Below are experts of layer 2 (counted from 0) of a mixture-of-experts language model. Rows are named router (the router's row for the expert), gate (a neuron's input weights, with its number), up (a neuron's input weights, with its number), down (a neuron's output weights, with its number) and show model dimensions 0-159. Each number is 50 + 12 x the weight over its row's rms, rounded and kept within 0 to 99.
Before each expert's rows: a language model's description of what the expert responds to. This comes from a sample of Wikipedia text that the model never trained on.

# expert 28
What it handles: Mid-word consonant clusters. Word-internal pieces following a consonant onset, such as ack, ater, ick, w, ck, in Pollack, Collateral, playwright, Blackfeet, track.
router:70 52 48 56 56 39 38 50 49 42 51 50 44 56 55 48 64 48 41 58 39 41 48 45 52 45 43 46 37 57 73 49 53 48 45 50 33 55 55 27 70 50 49 39 50 27 24 45 55 56 45 39 51 46 23 65 53 52 42 61 49 39 50 29 41 63 28 56 38 52 45 56 34 46 48 56 50 64 55 49 23 45 33 52 61 42 35 69 36 45 57 50 54 66 44 63 59 48 40 54 72 42 43 69 70 49 45 58 47 45 42 20 39 35 66 77 66 33 84 43 33 23 53 59 52 74 45 36 61 33 51 37 55 72 40 61 55 64 63 55 47 74 45 48 47 49 50 52 19 48 45 55 45 55 34 53 33 50 66 31
gate2:62 68 28 46 59 47 52 55 42 67 51 56 43 56 45 60 41 38 44 47 50 56 50 71 58 27 46 73 64 63 47 56 67 36 40 27 41 48 58 64 59 71 55 66 35 63 67 56 36 46 54 27 41 62 53 48 48 56 49 57 60 57 38 52 51 59 58 53 56 38 61 57 55 45 30 58 65 64 53 52 49 23 52 57 61 55 52 75 49 69 50 70 48 44 54 48 26 60 42 32 35 50 67 36 55 27 68 53 19 49 43 65 53 27 40 49 55 56 67 54 49 45 51 49 60 40 67 42 47 48 48 38 50 53 31 43 71 67 34 27 35 57 53 56 50 57 74 58 53 32 51 54 45 34 47 78 57 62 45 23
up2:38 65 47 47 38 64 49 51 48 45 39 56 49 48 52 53 20 39 45 52 50 55 50 43 48 66 42 50 58 41 45 38 46 70 31 54 55 35 49 66 44 29 49 48 50 44 31 59 49 47 29 76 59 64 47 29 36 58 44 61 57 58 59 67 69 51 38 45 39 53 51 53 61 42 62 55 50 49 49 42 58 79 41 71 37 61 68 26 48 52 47 63 50 53 50 42 60 23 70 51 39 54 38 53 48 67 57 36 58 38 51 36 61 50 57 53 51 47 33 57 58 46 32 42 39 55 31 72 71 25 50 46 63 40 75 34 36 19 50 48 33 40 52 47 47 43 27 46 43 57 29 47 52 49 45 15 73 49 48 62
down2:68 76 40 38 61 51 61 56 62 69 63 53 46 61 36 42 48 45 69 50 36 54 83 47 48 39 54 59 34 52 32 43 42 37 34 61 54 40 28 69 59 68 56 30 46 70 61 65 69 59 55 50 37 46 49 69 41 44 67 37 66 60 16 51 49 53 52 30 49 45 63 64 45 51 59 44 55 53 63 35 57 59 55 46 41 46 34 59 35 65 52 52 23 57 46 45 46 59 47 49 41 49 42 67 58 32 52 52 62 39 35 40 48 39 62 45 39 55 59 68 34 47 50 59 44 55 36 46 50 46 38 39 56 62 68 67 48 41 67 36 36 53 35 46 43 71 57 52 51 38 74 45 66 49 58 79 40 70 41 32
gate3:48 66 37 70 78 48 57 41 47 66 63 61 38 65 33 36 53 57 55 49 52 64 61 58 18 34 72 55 50 55 63 48 48 45 62 41 36 55 59 48 60 51 45 42 39 48 50 41 42 58 65 35 37 34 27 51 46 54 53 68 48 30 59 67 61 64 46 42 51 48 25 25 43 42 30 48 51 76 64 41 44 25 48 60 48 44 38 43 43 27 37 49 68 39 59 57 55 64 44 48 35 40 57 60 67 56 54 44 37 54 44 39 59 63 42 82 32 73 25 35 54 54 46 58 38 31 40 41 55 52 50 29 49 52 27 57 54 42 65 42 58 44 49 44 45 50 66 66 52 49 61 58 51 62 52 54 47 30 61 36
up3:51 42 59 42 36 50 24 56 63 19 53 47 51 52 74 74 52 47 49 51 56 39 53 55 75 53 40 61 59 47 51 64 57 46 52 54 65 46 47 41 35 55 58 59 38 57 56 59 63 51 49 66 67 64 59 41 48 62 40 40 54 57 58 46 50 38 56 63 41 53 79 66 59 60 56 47 48 35 54 51 43 79 73 41 45 45 63 51 45 55 68 71 44 50 42 48 37 45 53 49 65 73 45 50 33 33 36 52 67 48 62 46 81 16 59 42 70 33 60 55 31 33 45 40 62 72 66 50 53 44 45 77 51 31 61 41 36 49 49 65 31 48 56 53 50 63 45 38 22 52 36 41 42 57 41 53 50 53 35 54
down3:39 34 31 64 47 42 34 49 73 55 44 47 41 37 32 41 42 66 54 48 50 68 62 62 30 47 31 53 12 44 65 46 38 45 43 49 42 42 59 53 54 57 43 57 44 46 38 55 34 45 41 43 53 55 40 60 49 53 24 66 51 48 48 35 64 39 44 54 48 34 29 35 50 62 46 59 54 65 57 60 48 22 28 23 42 45 48 50 30 37 50 34 67 45 57 78 55 42 41 65 52 53 53 54 58 54 62 49 74 67 50 69 70 50 63 64 46 32 48 35 43 47 44 51 51 57 40 31 64 28 41 49 37 52 53 38 54 50 60 73 44 62 63 58 58 47 61 57 43 34 47 52 64 54 29 56 77 39 71 54
gate4:54 47 53 63 20 69 40 48 54 56 47 31 58 63 46 48 50 61 57 48 40 64 54 62 28 57 51 37 40 53 58 39 52 54 65 52 41 61 37 51 46 47 50 35 46 46 67 36 51 46 48 46 42 57 54 28 56 29 56 62 60 63 59 50 39 61 42 59 26 60 67 20 41 73 39 51 49 53 38 39 38 28 63 33 33 50 57 64 31 53 20 48 48 64 60 53 57 36 55 60 59 79 28 60 52 53 50 65 69 72 60 59 45 44 43 68 64 36 55 42 65 36 59 70 52 46 34 34 42 39 40 59 46 48 46 63 54 45 61 75 43 52 39 56 58 36 39 61 36 42 52 48 24 42 23 38 47 59 43 41
up4:44 42 64 69 37 59 49 51 54 47 32 28 73 60 60 61 54 51 40 40 45 56 47 51 53 49 51 31 47 46 46 35 56 32 76 58 53 64 38 77 52 47 40 37 50 43 46 53 60 43 46 61 41 57 45 44 45 23 55 39 49 59 54 52 46 65 39 62 29 46 63 23 48 65 47 43 61 51 44 40 25 39 84 30 41 58 45 64 37 54 28 64 37 50 58 65 53 45 49 64 57 60 39 60 35 36 44 61 84 52 63 61 37 53 60 55 62 53 52 46 59 49 61 65 47 60 51 28 41 51 37 61 40 47 50 48 54 34 65 79 39 48 41 46 39 35 37 48 51 53 30 37 22 50 27 26 48 47 47 46
down4:37 35 47 45 70 44 71 69 39 65 74 59 43 50 85 44 43 50 65 32 38 58 51 62 57 38 52 68 57 53 43 25 45 56 53 43 47 56 48 57 62 49 37 51 62 44 58 70 40 39 54 48 49 61 38 60 71 36 51 38 64 46 40 40 46 42 44 41 55 80 53 44 50 29 51 67 59 71 40 51 67 41 36 67 53 55 35 54 43 47 62 47 53 32 48 65 26 48 60 74 60 45 62 52 59 70 32 24 47 37 60 35 52 43 29 53 36 27 40 48 55 44 55 33 54 30 23 56 51 51 51 40 58 43 47 65 47 40 52 63 47 53 70 40 39 66 54 41 41 40 65 47 75 48 50 44 56 61 59 43
gate5:46 43 58 68 31 50 58 48 64 56 26 66 30 65 56 51 59 68 56 59 30 32 34 59 53 60 57 29 50 64 56 39 41 31 36 52 38 70 61 52 35 36 45 55 40 37 43 34 52 47 63 44 53 47 59 65 44 46 29 57 58 40 50 62 49 46 52 55 43 65 70 45 47 51 65 75 49 41 55 44 57 35 53 58 35 49 57 66 59 64 52 38 48 37 57 53 50 53 58 50 44 47 49 46 74 42 63 45 28 48 56 26 45 40 74 55 74 53 54 49 34 51 46 40 78 62 56 67 63 61 72 31 21 46 36 68 54 41 48 35 42 52 43 51 55 68 42 41 37 52 32 25 44 47 42 52 45 47 69 24
up5:42 52 61 76 22 45 57 58 45 54 54 38 42 58 46 65 64 59 27 54 46 43 34 52 49 53 61 24 43 46 52 42 51 36 45 47 32 57 52 62 38 37 50 47 34 40 44 35 61 40 56 50 35 46 55 65 52 62 50 39 37 39 45 56 68 34 47 50 40 56 70 61 33 49 73 60 44 42 61 65 49 52 49 65 34 60 41 69 66 54 64 41 41 47 40 40 46 57 61 61 34 53 55 55 45 72 55 37 51 49 70 44 51 46 75 61 69 29 54 58 48 48 59 48 51 46 71 51 50 57 62 35 32 36 37 33 58 55 58 50 35 62 54 53 56 74 39 20 40 61 51 17 15 49 39 55 51 49 75 32
down5:52 47 41 72 54 53 16 47 51 44 54 54 46 35 44 64 49 49 48 40 52 40 51 33 62 45 36 55 71 49 48 63 48 66 48 40 72 71 57 55 56 52 47 42 60 42 39 56 56 40 57 63 31 44 36 54 55 21 31 36 46 31 61 66 65 47 41 46 76 40 54 70 57 53 42 58 30 40 52 53 50 43 58 62 40 49 41 64 37 60 28 53 55 50 66 72 57 59 66 44 54 38 54 31 40 31 21 67 34 59 42 51 47 67 56 37 31 62 32 50 42 38 43 57 45 29 45 47 52 50 38 49 74 48 46 25 24 49 67 51 54 37 49 49 62 61 51 59 66 61 49 49 66 26 54 35 50 54 60 67
gate6:38 45 50 66 65 44 45 51 51 49 45 30 38 39 69 55 51 57 27 40 50 58 40 61 59 63 54 37 51 48 63 49 47 60 63 53 31 52 39 69 44 40 41 48 63 45 55 65 56 41 54 44 70 34 31 57 48 49 79 51 36 44 27 28 63 56 60 36 35 39 39 76 30 45 42 63 27 47 50 40 45 31 37 67 52 51 38 49 48 64 43 78 41 39 51 38 56 58 43 38 47 24 57 60 57 47 39 49 40 55 40 43 30 44 78 44 31 27 52 52 46 65 32 50 59 48 50 49 29 57 27 61 42 64 52 46 33 55 44 45 40 64 32 52 39 27 30 52 61 41 65 38 53 55 46 72 51 57 41 37
up6:59 47 57 49 36 57 43 28 54 60 38 62 59 56 38 48 59 45 50 68 58 31 68 40 58 45 62 67 58 65 48 55 51 47 58 43 59 55 43 52 48 72 52 61 34 24 43 51 44 73 54 47 35 51 56 46 43 48 26 70 72 63 56 58 38 44 33 47 61 70 61 32 38 57 41 37 86 59 64 47 57 64 47 36 54 29 33 33 49 34 41 27 59 49 51 66 36 32 64 47 50 78 54 39 41 51 55 59 76 68 37 67 47 49 43 51 55 79 43 49 64 44 40 41 31 41 53 56 52 44 64 49 39 26 45 48 56 47 44 45 57 38 71 48 56 56 43 55 35 38 59 60 54 57 45 25 30 51 45 49
down6:47 46 50 67 48 41 41 68 48 47 62 62 43 55 52 77 55 63 58 42 53 60 36 30 63 70 55 34 50 34 69 27 36 60 42 40 63 54 37 48 56 40 57 54 43 83 48 43 53 33 44 59 65 51 52 39 39 60 84 53 26 46 42 39 50 47 52 55 56 34 62 58 46 58 63 53 32 59 43 55 43 43 32 68 49 58 47 43 29 52 64 67 43 47 35 44 58 56 44 76 39 43 54 36 68 60 50 46 33 39 49 36 43 55 51 57 55 35 49 40 47 50 35 59 73 53 30 52 76 51 36 50 51 47 47 54 46 68 74 54 65 60 22 37 37 54 49 61 55 57 74 66 50 74 41 47 66 39 55 41
gate7:69 34 65 36 51 54 60 31 41 35 70 44 34 64 43 44 59 57 36 45 52 57 51 35 56 86 18 57 52 64 71 55 46 41 49 72 44 47 50 39 54 38 61 49 71 59 33 43 47 71 48 58 65 46 59 40 58 48 39 30 41 54 43 46 53 32 50 64 44 58 61 43 27 48 49 69 42 62 39 67 56 37 49 67 65 51 57 30 72 62 47 49 47 73 39 45 41 35 49 42 49 49 43 58 53 47 51 54 62 66 37 50 57 65 53 65 75 25 50 35 53 43 48 40 49 62 56 44 62 49 62 63 51 66 46 64 66 45 36 39 68 45 42 49 75 39 45 23 46 45 73 63 63 47 43 41 43 45 54 64
up7:70 48 44 31 53 31 41 45 50 39 62 46 45 52 43 42 46 39 39 38 55 28 36 55 57 53 65 41 39 40 44 61 58 41 38 36 45 45 75 32 44 59 58 28 51 52 36 59 39 39 49 52 64 43 49 46 26 73 57 47 63 57 56 41 42 64 65 21 48 60 53 50 48 76 58 41 47 39 50 55 47 69 65 47 50 42 56 62 50 48 59 52 67 53 64 54 31 63 51 36 60 42 63 67 41 61 47 32 37 49 80 42 18 40 36 67 43 42 53 60 46 55 39 74 47 52 56 52 41 58 35 44 38 46 57 33 51 59 48 55 75 50 65 43 68 71 39 50 42 78 51 61 44 43 23 66 49 39 26 40
down7:49 40 45 63 45 47 40 46 38 57 52 54 30 42 52 53 53 63 73 61 56 42 37 71 48 49 56 63 68 64 57 64 84 66 56 47 74 35 30 52 58 24 54 36 52 33 50 58 59 49 70 73 40 62 61 52 46 52 47 39 60 35 48 43 65 26 40 71 49 54 51 31 45 48 39 60 70 36 47 45 38 52 56 58 43 32 40 41 30 44 63 52 41 48 60 46 45 39 43 50 39 50 38 38 55 38 50 45 50 52 35 70 62 50 21 20 62 46 39 41 50 43 53 20 59 61 63 69 48 52 36 63 53 38 52 58 44 45 60 35 54 66 58 44 60 57 73 58 44 63 32 33 52 37 38 43 46 65 31 57
gate8:56 52 62 69 57 36 47 45 61 42 42 34 38 56 45 55 71 50 54 46 63 46 55 50 38 50 30 51 41 67 61 30 40 49 50 29 52 53 28 59 56 55 28 47 44 49 29 58 44 78 40 37 25 31 51 65 47 54 57 61 58 60 48 44 50 39 55 70 48 64 29 50 31 35 40 23 42 56 60 32 32 38 55 34 37 40 44 53 51 22 32 50 64 59 56 62 59 50 49 70 50 14 49 51 56 58 24 56 41 57 62 59 43 56 59 61 46 72 60 66 55 48 20 62 40 65 56 42 52 40 59 46 63 72 55 50 40 59 78 44 59 38 57 50 36 52 51 40 57 50 47 63 62 36 46 58 55 45 49 54
up8:63 64 51 48 65 57 56 76 49 88 22 44 35 38 66 25 45 31 49 36 52 64 53 40 42 54 68 50 44 33 46 49 56 62 56 62 54 49 59 43 59 52 61 58 33 57 62 39 55 48 56 70 64 55 69 42 50 76 56 57 49 37 62 51 23 48 48 56 81 44 67 41 49 52 31 40 48 40 45 58 71 56 47 52 72 55 39 34 43 49 54 84 52 45 48 42 51 48 49 36 28 53 52 46 54 40 70 59 43 35 62 52 38 39 41 31 35 43 43 57 41 75 47 38 52 53 55 42 66 54 62 64 36 42 56 51 54 47 58 55 63 42 70 37 32 50 50 39 28 67 49 52 55 66 41 63 47 49 52 49
down8:44 33 42 54 46 51 49 42 49 36 64 59 65 54 46 56 37 46 44 56 56 68 39 64 59 63 44 49 66 69 72 64 44 32 68 61 39 78 36 47 36 34 41 57 47 39 51 62 56 52 60 70 63 46 39 57 51 44 35 51 49 33 50 29 42 35 51 36 59 56 37 46 48 46 24 49 68 45 39 27 47 49 69 42 65 43 41 34 52 60 35 55 46 58 50 65 59 53 58 41 72 36 40 39 39 51 57 61 52 48 49 31 39 50 37 49 71 46 45 37 66 30 46 42 57 33 53 44 16 68 52 55 59 46 49 42 52 47 57 48 52 56 57 75 72 65 33 70 58 63 18 64 61 29 70 37 57 39 48 43
gate9:60 35 49 45 54 62 27 44 43 42 41 56 65 38 52 21 74 35 50 49 54 53 44 36 60 55 48 61 44 45 69 47 45 63 39 33 39 35 42 53 55 51 56 56 42 59 50 44 30 33 48 56 62 60 49 55 45 29 63 42 62 60 55 28 32 38 35 46 40 56 53 60 57 62 57 73 57 65 36 49 60 44 43 39 74 32 46 44 63 58 58 48 37 51 55 56 35 49 61 50 48 33 56 52 46 34 58 56 67 48 28 42 50 44 30 65 37 29 56 33 70 51 48 47 60 87 44 70 26 65 52 42 38 56 46 62 64 61 40 61 51 19 42 43 46 48 57 75 48 28 38 68 43 66 61 52 52 47 32 53
up9:49 49 51 53 46 41 64 48 51 41 58 47 44 62 48 64 23 56 51 56 25 49 42 60 48 49 46 38 58 51 33 46 37 23 65 62 42 61 35 51 36 39 43 49 72 48 28 44 72 60 54 55 50 54 55 44 76 75 45 55 50 53 50 81 71 51 68 61 46 49 56 27 42 58 31 47 42 49 58 62 32 44 56 48 38 56 62 51 38 66 52 46 54 59 53 46 46 61 40 37 51 62 43 51 65 42 62 53 53 51 47 58 56 53 75 27 81 66 27 55 30 46 54 54 61 18 43 37 66 55 62 61 51 36 47 52 64 36 57 39 43 54 63 53 57 70 29 48 52 59 39 36 74 60 29 44 49 43 73 56
down9:53 28 41 56 49 44 61 48 55 58 47 40 53 43 53 52 47 53 44 66 40 51 71 51 73 34 38 41 37 46 57 59 71 48 54 51 23 49 57 57 61 34 53 46 70 69 56 75 42 31 40 48 64 49 29 12 46 58 46 31 48 41 36 55 45 45 71 48 47 48 57 57 44 61 65 64 48 56 31 53 40 58 44 52 59 33 59 48 54 63 58 45 51 51 59 39 52 41 50 53 24 76 57 38 53 63 70 35 40 57 75 63 61 36 24 81 46 30 41 45 54 54 29 48 58 52 62 64 52 48 59 42 37 48 48 37 59 53 68 48 48 43 47 30 63 38 40 62 44 46 60 44 58 75 51 29 50 59 67 34
gate10:47 64 46 63 61 55 51 50 58 64 57 43 29 49 50 48 63 58 37 29 51 62 34 36 64 61 72 41 64 31 49 38 40 45 25 52 46 86 46 42 54 41 61 38 43 27 50 53 61 29 57 33 55 55 45 46 22 60 39 35 48 25 57 42 33 51 57 34 66 36 53 47 50 56 57 42 32 39 52 40 51 53 53 43 70 73 60 62 16 39 52 54 64 37 48 41 66 57 61 63 46 60 56 40 49 53 65 37 38 38 59 48 50 29 43 31 39 52 54 32 46 54 53 45 60 59 34 42 43 60 46 55 32 48 63 50 39 42 51 44 51 84 37 73 46 58 52 55 55 59 55 39 56 29 52 65 61 68 42 44
up10:56 51 36 43 49 53 64 22 74 50 30 35 56 32 41 59 34 57 50 51 29 58 79 47 28 40 47 66 51 49 66 54 56 65 67 67 60 43 37 40 44 50 70 38 50 48 51 39 46 51 62 47 36 64 56 59 47 56 71 49 54 73 43 72 52 47 76 62 50 54 54 47 28 51 30 47 47 59 48 44 60 57 63 43 58 42 52 45 48 55 48 32 66 52 56 55 42 55 45 60 58 48 44 62 63 58 29 49 58 62 47 66 57 70 67 32 49 72 21 49 41 35 52 62 57 59 25 41 44 29 50 72 50 30 39 38 57 56 47 52 41 33 67 32 45 53 45 77 48 49 43 43 70 54 55 63 34 48 54 54
down10:38 34 49 45 48 77 44 65 44 67 44 49 46 62 63 57 44 47 37 35 55 53 30 63 41 66 48 37 42 51 27 72 36 64 55 41 46 52 56 21 57 67 28 57 45 43 49 68 41 56 58 68 42 44 31 52 64 69 34 53 56 40 51 56 48 78 45 25 36 52 51 57 55 40 77 68 40 59 45 70 64 45 46 61 54 49 54 42 41 48 55 57 38 20 56 47 51 54 43 40 55 53 57 66 64 50 73 63 65 40 36 47 68 46 55 73 40 55 65 59 55 36 42 61 52 54 67 47 31 57 41 42 57 37 60 53 47 49 47 23 45 52 61 52 60 55 53 49 38 28 30 53 24 44 60 43 68 65 43 58
gate11:73 69 34 48 60 46 34 47 52 68 44 48 38 63 47 39 54 55 75 60 40 48 63 65 51 45 51 57 48 47 60 54 51 45 67 65 61 46 41 58 59 36 52 48 56 52 72 25 54 63 55 45 30 47 67 32 48 48 59 87 45 49 68 55 38 54 31 52 56 66 43 39 59 41 48 60 42 77 63 38 28 55 47 56 54 52 56 60 30 31 18 36 61 34 45 62 56 56 41 60 51 55 63 41 52 49 37 56 46 58 56 48 49 51 51 74 35 60 53 43 44 30 57 80 41 56 42 46 37 39 44 40 40 64 47 49 48 52 55 40 52 56 72 52 33 35 65 62 16 46 52 63 34 30 60 54 34 50 59 34
up11:25 42 43 50 37 47 53 47 35 56 38 56 47 58 43 72 61 52 33 40 43 62 34 47 50 48 58 51 45 34 63 53 56 47 49 37 43 65 70 44 62 51 43 45 32 29 40 81 49 70 51 72 58 40 39 47 33 64 38 34 51 44 39 54 78 43 55 39 43 69 54 73 19 47 59 44 70 51 53 66 71 35 34 42 53 40 34 52 47 47 73 41 46 47 61 29 39 51 61 51 44 52 72 42 55 35 69 37 47 43 35 39 46 49 72 38 79 36 52 65 53 55 47 43 49 49 68 40 62 62 59 51 47 33 45 53 54 39 53 48 42 48 36 35 56 74 39 49 45 49 64 52 52 64 45 46 52 48 38 22
down11:57 66 56 38 51 36 34 39 53 64 47 59 31 45 37 46 36 42 57 55 38 42 55 49 36 52 73 55 59 69 73 69 63 39 56 18 43 62 71 64 41 36 45 38 55 56 48 38 60 49 53 41 63 68 67 56 65 40 51 52 53 34 75 54 46 56 40 47 59 35 29 56 29 36 28 42 67 32 79 58 37 45 66 48 48 52 58 49 58 49 70 46 47 37 41 39 55 71 64 63 62 57 45 25 47 40 35 70 66 83 65 68 41 47 62 45 45 55 42 32 41 48 52 44 31 42 49 47 63 39 35 55 43 39 45 45 57 58 52 51 64 51 42 38 57 43 38 59 53 55 67 43 39 48 68 53 36 38 45 44
gate12:50 26 41 38 53 41 35 47 29 43 45 62 62 43 33 51 44 52 48 45 60 51 50 36 39 60 48 42 48 28 50 32 53 30 69 46 50 55 38 53 44 64 44 26 42 61 53 70 46 46 54 48 51 32 47 40 56 43 52 53 72 74 48 21 35 59 72 70 58 51 59 61 62 53 45 49 44 54 59 65 48 40 53 16 51 38 56 65 38 52 39 63 53 77 58 44 57 72 53 30 52 54 26 34 28 49 41 51 53 43 22 57 48 59 57 56 60 31 42 60 62 52 32 66 41 61 19 39 31 46 54 77 59 44 64 44 65 46 62 62 52 64 45 39 46 42 33 40 49 55 52 56 44 64 46 52 47 58 48 38
up12:38 33 42 43 55 68 47 50 33 35 55 71 63 63 28 60 62 64 26 51 58 52 52 46 27 67 49 41 33 39 55 56 43 57 64 47 48 60 28 52 33 50 43 49 53 50 69 46 44 44 76 53 45 51 44 41 46 40 49 54 48 76 40 40 38 52 68 70 63 56 83 47 46 38 54 45 49 50 80 59 50 45 42 36 58 42 58 46 21 53 44 59 60 62 51 59 43 56 35 60 51 56 42 67 46 53 26 81 58 46 48 58 33 64 54 73 49 41 22 52 48 44 45 52 47 48 40 49 29 32 59 66 37 50 57 47 60 63 61 48 51 42 61 56 34 44 37 42 28 40 48 53 56 63 55 37 52 77 47 67
down12:50 52 44 51 63 39 60 47 55 57 46 43 54 66 84 41 31 70 56 65 40 50 51 47 71 43 46 47 65 47 60 29 55 29 47 51 60 49 43 46 55 60 54 63 58 58 61 37 46 48 28 56 52 87 49 62 67 49 57 44 45 39 69 58 61 57 35 45 53 23 45 45 41 47 59 69 84 41 56 64 67 47 42 46 37 55 34 79 55 37 69 42 58 36 58 30 38 45 75 50 37 69 65 39 50 61 49 64 53 69 61 67 36 43 52 51 55 65 39 61 56 53 29 44 49 47 71 60 48 43 30 37 51 38 40 55 52 52 42 40 59 59 72 48 57 67 49 43 61 47 56 36 47 43 55 67 54 40 51 31
gate13:58 69 41 48 64 52 64 52 47 52 56 33 65 57 48 49 54 44 44 50 41 78 69 50 34 65 54 73 44 65 39 61 42 51 31 60 39 37 46 61 56 50 72 59 27 41 62 56 56 61 70 38 39 59 56 61 59 52 29 39 33 54 34 51 51 70 45 58 31 41 57 63 48 84 68 49 65 63 60 37 44 28 55 61 42 59 26 44 46 50 36 65 61 45 44 60 51 27 62 57 72 32 42 45 42 51 55 57 24 28 80 44 53 38 62 40 53 43 48 40 57 36 66 50 32 44 51 32 59 48 35 63 55 60 40 67 48 45 38 58 46 40 55 33 55 63 59 55 56 56 64 44 46 34 60 49 63 43 40 53
up13:48 59 53 26 59 51 36 60 52 37 63 67 59 54 51 38 33 41 39 53 58 60 56 60 49 54 63 61 55 57 56 40 27 62 35 62 64 23 56 48 56 38 58 44 29 32 82 51 37 59 39 57 56 51 42 66 47 62 24 45 42 49 50 31 49 55 42 51 49 50 41 74 56 60 54 49 57 57 61 47 43 41 60 60 42 56 42 35 52 54 65 66 58 50 43 61 57 26 56 52 71 27 52 35 49 33 43 43 29 20 57 45 33 52 43 58 36 43 61 48 56 49 58 42 35 35 57 40 83 30 26 42 27 46 46 65 57 32 34 55 70 53 41 52 58 59 67 53 44 54 65 53 49 45 63 48 73 47 66 37
down13:57 46 53 56 53 63 39 61 42 57 51 49 28 45 45 40 43 41 47 52 67 34 51 26 59 18 37 57 39 32 38 52 53 69 60 52 62 56 40 50 51 40 24 36 58 46 49 42 42 46 55 40 67 45 63 41 36 50 62 37 48 65 42 60 44 51 72 25 51 54 49 40 58 45 55 60 36 29 41 33 19 51 46 27 56 45 53 52 49 62 55 55 68 35 49 42 42 48 44 40 45 60 73 48 67 84 61 45 47 64 56 74 78 54 50 66 44 49 61 63 46 53 49 36 58 73 51 72 48 58 46 50 54 40 41 47 53 56 80 58 30 41 61 41 63 34 47 77 48 31 57 44 60 54 44 50 41 34 58 46
gate14:26 46 64 58 49 34 55 47 58 46 52 66 65 29 46 44 56 58 42 40 44 37 46 40 55 52 35 56 42 38 33 55 60 66 55 45 33 53 48 71 16 57 35 62 51 60 48 37 45 56 64 42 37 49 60 54 45 59 59 50 45 46 29 40 46 21 33 49 58 55 66 44 56 53 46 40 43 54 65 47 57 45 25 31 57 29 55 43 36 67 75 58 57 65 70 30 58 67 53 69 48 65 62 58 60 44 43 62 53 57 47 74 50 40 35 44 63 41 61 68 52 24 35 34 67 67 64 43 41 31 52 32 38 45 43 45 60 76 49 59 49 47 45 53 43 64 65 48 49 65 22 61 50 55 42 43 43 56 34 50
up14:39 47 61 57 63 66 58 59 41 45 33 50 61 59 34 36 62 53 56 40 55 50 54 56 63 56 45 38 61 57 40 43 69 44 37 47 42 73 52 73 37 34 33 44 49 41 50 65 23 47 45 52 44 53 71 53 66 52 42 48 48 49 41 36 53 50 39 58 66 46 52 46 21 59 20 46 32 38 61 60 35 45 30 32 55 61 56 50 46 65 46 55 89 64 63 33 74 56 53 47 45 63 58 45 52 54 64 53 39 56 51 56 38 52 66 32 63 34 66 56 64 62 46 32 31 47 67 44 46 53 68 58 46 39 70 50 57 45 46 51 66 84 32 64 63 56 37 41 42 53 62 48 63 49 34 39 58 64 55 66
down14:71 29 33 60 57 40 51 69 46 62 43 47 42 38 43 56 61 31 46 34 33 63 49 73 57 65 52 25 47 40 36 40 49 47 55 52 58 51 32 48 46 56 57 50 65 67 71 63 61 30 44 74 68 68 44 48 43 47 51 26 34 42 53 34 44 71 45 27 42 52 61 51 46 47 61 79 43 47 51 63 40 44 55 57 55 62 49 35 39 66 62 34 50 45 33 60 43 61 59 42 43 51 58 48 54 34 42 34 35 46 46 51 44 56 60 72 63 41 68 72 55 56 60 59 59 74 42 57 63 43 37 31 56 41 73 63 41 63 54 64 60 45 38 49 39 64 62 22 34 48 59 27 57 53 55 55 31 54 48 50
gate15:48 55 42 62 36 84 40 31 58 63 32 54 59 27 53 51 78 49 55 49 62 47 71 73 45 56 70 35 45 54 34 44 43 45 54 56 56 64 36 53 65 67 71 48 57 45 37 45 75 62 55 40 42 52 52 51 42 46 63 48 23 52 57 53 37 70 49 51 34 33 45 44 48 39 43 41 30 71 66 55 54 54 53 30 51 61 50 49 44 50 28 58 51 42 55 51 40 48 50 49 52 61 56 32 45 61 52 69 80 42 52 48 63 55 63 42 68 61 46 42 34 31 64 62 53 79 45 48 47 65 45 59 34 43 40 39 58 45 76 57 34 63 41 58 22 49 50 52 57 53 59 40 55 60 67 59 64 69 60 61
up15:46 60 45 52 65 43 38 68 35 41 57 44 34 62 29 46 46 47 55 44 34 54 71 53 39 66 34 53 52 49 60 80 43 48 20 54 32 54 45 46 30 51 40 63 61 67 49 65 44 45 52 50 44 43 39 47 49 44 63 66 67 53 63 47 58 41 53 59 84 54 56 47 56 58 46 35 36 54 32 47 22 64 60 49 64 42 45 48 50 55 48 69 54 46 57 48 44 70 27 48 45 51 65 68 50 54 50 56 31 60 38 64 46 39 41 46 25 49 50 65 56 50 42 49 46 40 43 19 29 36 51 54 73 41 66 41 27 65 49 46 60 54 51 44 27 43 42 70 23 47 49 59 43 38 38 47 29 57 51 71
down15:51 41 50 55 48 64 52 52 31 33 55 42 32 45 56 50 43 66 66 59 62 55 38 66 38 34 37 44 57 33 57 59 62 79 44 54 47 41 45 44 35 58 38 57 66 42 62 56 59 61 38 52 54 21 39 27 51 58 67 54 33 42 42 62 49 37 67 42 49 52 47 58 51 43 40 48 57 53 70 17 56 52 66 59 34 42 43 30 46 38 44 53 55 41 59 61 38 50 74 65 51 76 60 60 55 34 73 41 33 55 41 30 43 72 53 45 80 57 46 34 58 74 54 54 56 60 44 54 58 47 31 48 50 51 43 66 60 46 50 74 61 42 61 74 47 75 56 54 42 54 48 49 56 70 49 66 50 36 34 56